Weights of a small mixture-of-experts language model, trained from scratch on English Wikipedia: 128 experts in each of 10 layers.
Below are experts of layer 3 (counted from 0) of a mixture-of-experts language model. Rows are named router (the router's row for the expert), down (a neuron's output weights, with its number) and show model dimensions 0-55. Each number is 128 + 32 x the weight over its row's rms, rounded and kept within 0 to 255. Numbers have three digits each.
Before each expert's rows: a language model's description of what the expert responds to; "comes before" lists some tokens at least twice as common just after its tokens as in all text. This comes from a sample of Wikipedia text that the model never trained on. Tokens count by the router's weight.

# expert 32
It responds to: Infobox field values. Values after infobox labels and row-starting pipes, e.g. Occupation: Politician, Actress, Synonyms, Democratic, and Party, Candidate, Family.
comes before: " |", ":", ")", "n", ";", "nal"
router:159133113090143102082145155126117189092106127123121145135115149081095100123142109120196125149148142106101187113132159172112194119149183159129134118181093104143176167086
down0:105134156123098131132123092120142154098152164123179156143141163127110104171128170086157130135075101087175196104080179063163111071178139133158170110149142124149101124143
down1:131113118110104156100139007184091157154142129161106135135102080184186137151144120186146146129104098130113091186164143164161167192107124118141093075095157120062115137139
down2:187114126107142149133078175103095119121153086111145116120110079158119169159090128109132119140143157098134171111121169194132117143119087172047146137150096155161199169142
down3:130116166110135154110151174164134138093148137138103131147085106083127101123162124192119119076119124125134157161110183136159153137155162104096125178070127107115087113122
down4:177131128103127063139143109109134129139091103106172136092153154114144126123147134110136122126088146099118102113144127124111080135101142130097171128109116075187103155155
down5:141154164135157082093028108164109141206135076144086200134098082135112123128095150124125120174100136152082109108075142138131139123084143146120072118096121188043122163175
down6:118132111119147176095124099124145113118125136096094177175103105164122149131081131160142118112152113153092123108083129114204182059186147120106130064121144208156169142125
down7:096129154125156168230147160189042122121095149155175050071125092138143103110159114157173138146103135126181112087137125170102169092115155149139153147143103096127102082140
down8:062138146184140172141114070103160117144130174105126113120181148131213110109095134086142107152126156149104120111167156111104110170197143063161110154130147101076107192152
down9:088133063070091175115142092168072156075172132145095149121092135123151139096088100190170140086112115128135089130122143145142142137186162067185070137080173111102117068120
down10:108158083197090145175138111152090160111156168144120165153155112119123180139139141141146096137178095134153097142096148089114074115139150182118141133155078116133117158137
down11:179131128157109124127139138145075145049106110129133102182135112107126120117072135144175108062185069139155106132155129077181077070087108082132128130091142133145095104180
down12:161111119108175083103095124068199110147187173123166191143117166119093146197171143128119119092110082136146150148100108112131097150125146064125145153167114157175158132101
down13:117127173122079133135120120125077213134148093137145148092089152189112141034102046164120176124102096078094092121080169135131148154141155131205112124084137122132126114082
down14:173113150080132126156136095120112122165122119139128122109174126105122141115106144073133086057110108078119146086167115101161113162112162140125164075140007085164103087065
down15:168100083146111125167068067104135122131099114112177102113169182142101142101106109134129110128140122122143116138116168109156108147066077104130146038101081092136113138143
down16:162073085104123124100076109095173129154105126108143121167144200156088152142133153118089113178160103128174132131100113090150065143168152103136195110124122094122128189149
down17:127111166096154168137112072097120115151080142082123122131168125075130105188130125119153133098122156170132172130184169119192146146175219141092184155171104115106122199122
down18:126157149202148142132122101150061118135150119154062100107134118146162129089103130170127082098150137118074145167118176155137157121100171153037044115100156183087129184118
down19:157137117167154167143116178129092131166095167099151112100074134139079110131162168150117074120124165131069109130171159092113148121174125148131134114110185086162131142134
down20:157118133099213189074122123112208182137144147125141113091134131157171102096195135114100041119120091140165090170132089113070057124139148115139088168107118197125099122186
down21:134203163191124082121125101134111189166151134106137162109089061180126135067143103171154138062098125101117156072127206117144141158106094165071144132094130141114133106122
down22:170134166120146094080129120093134094135119123106136127158122116130121116129146129120097099101139130145141095120135081179150145143096203088105088162191132132100189130089
down23:129098118181155089105121177159140132071124086126071136143181143123111146105133108123102116193176144165123143097114104127121129105143116183091126058092130095131141130055
down24:136109120110178151177196117154129083112138163123114139135117169146132125078156111143082098144114212092107064085129134082130105154134115118165114136120192145134128092196
down25:057124145171129104138159095085135137129122132138170098115149139134183163142102154125156164041087120146105152169137156090167210089089151090069128114113103165145130092125
down26:108168141113099096122106090155166140098188088086071176159111137091102090102123101172072212167155099144080092115117090190153136148137156108128115184108176057143153116158
down27:092153194118116111144138132147052166143098090106096117127116121120157142136167201130192089194109146180109189147155194104109092130151090108112135117142146103066137177166
down28:120143152121112076074123085145087194123159120125078212153189225149120099124098139128099208107121072090151206124103071107141143149122123189133138109146136115118118097115
down29:097113102047151136187115106138107084122080128109090095119171116136153155118106165127158157151132149138133106139193140176072099099219170131137144096101118137126097072105
down30:150157143072156124127074080161094145128123128059092152134103106153131130114161109187133083167149109103094155120120107172155116159082113135103152159088088103119156182174
down31:038115128033114153158132147164127130120199079111069143155180112155181122192141125118144136140134182138112136160161177106131143141142093166197078090099169120107078152170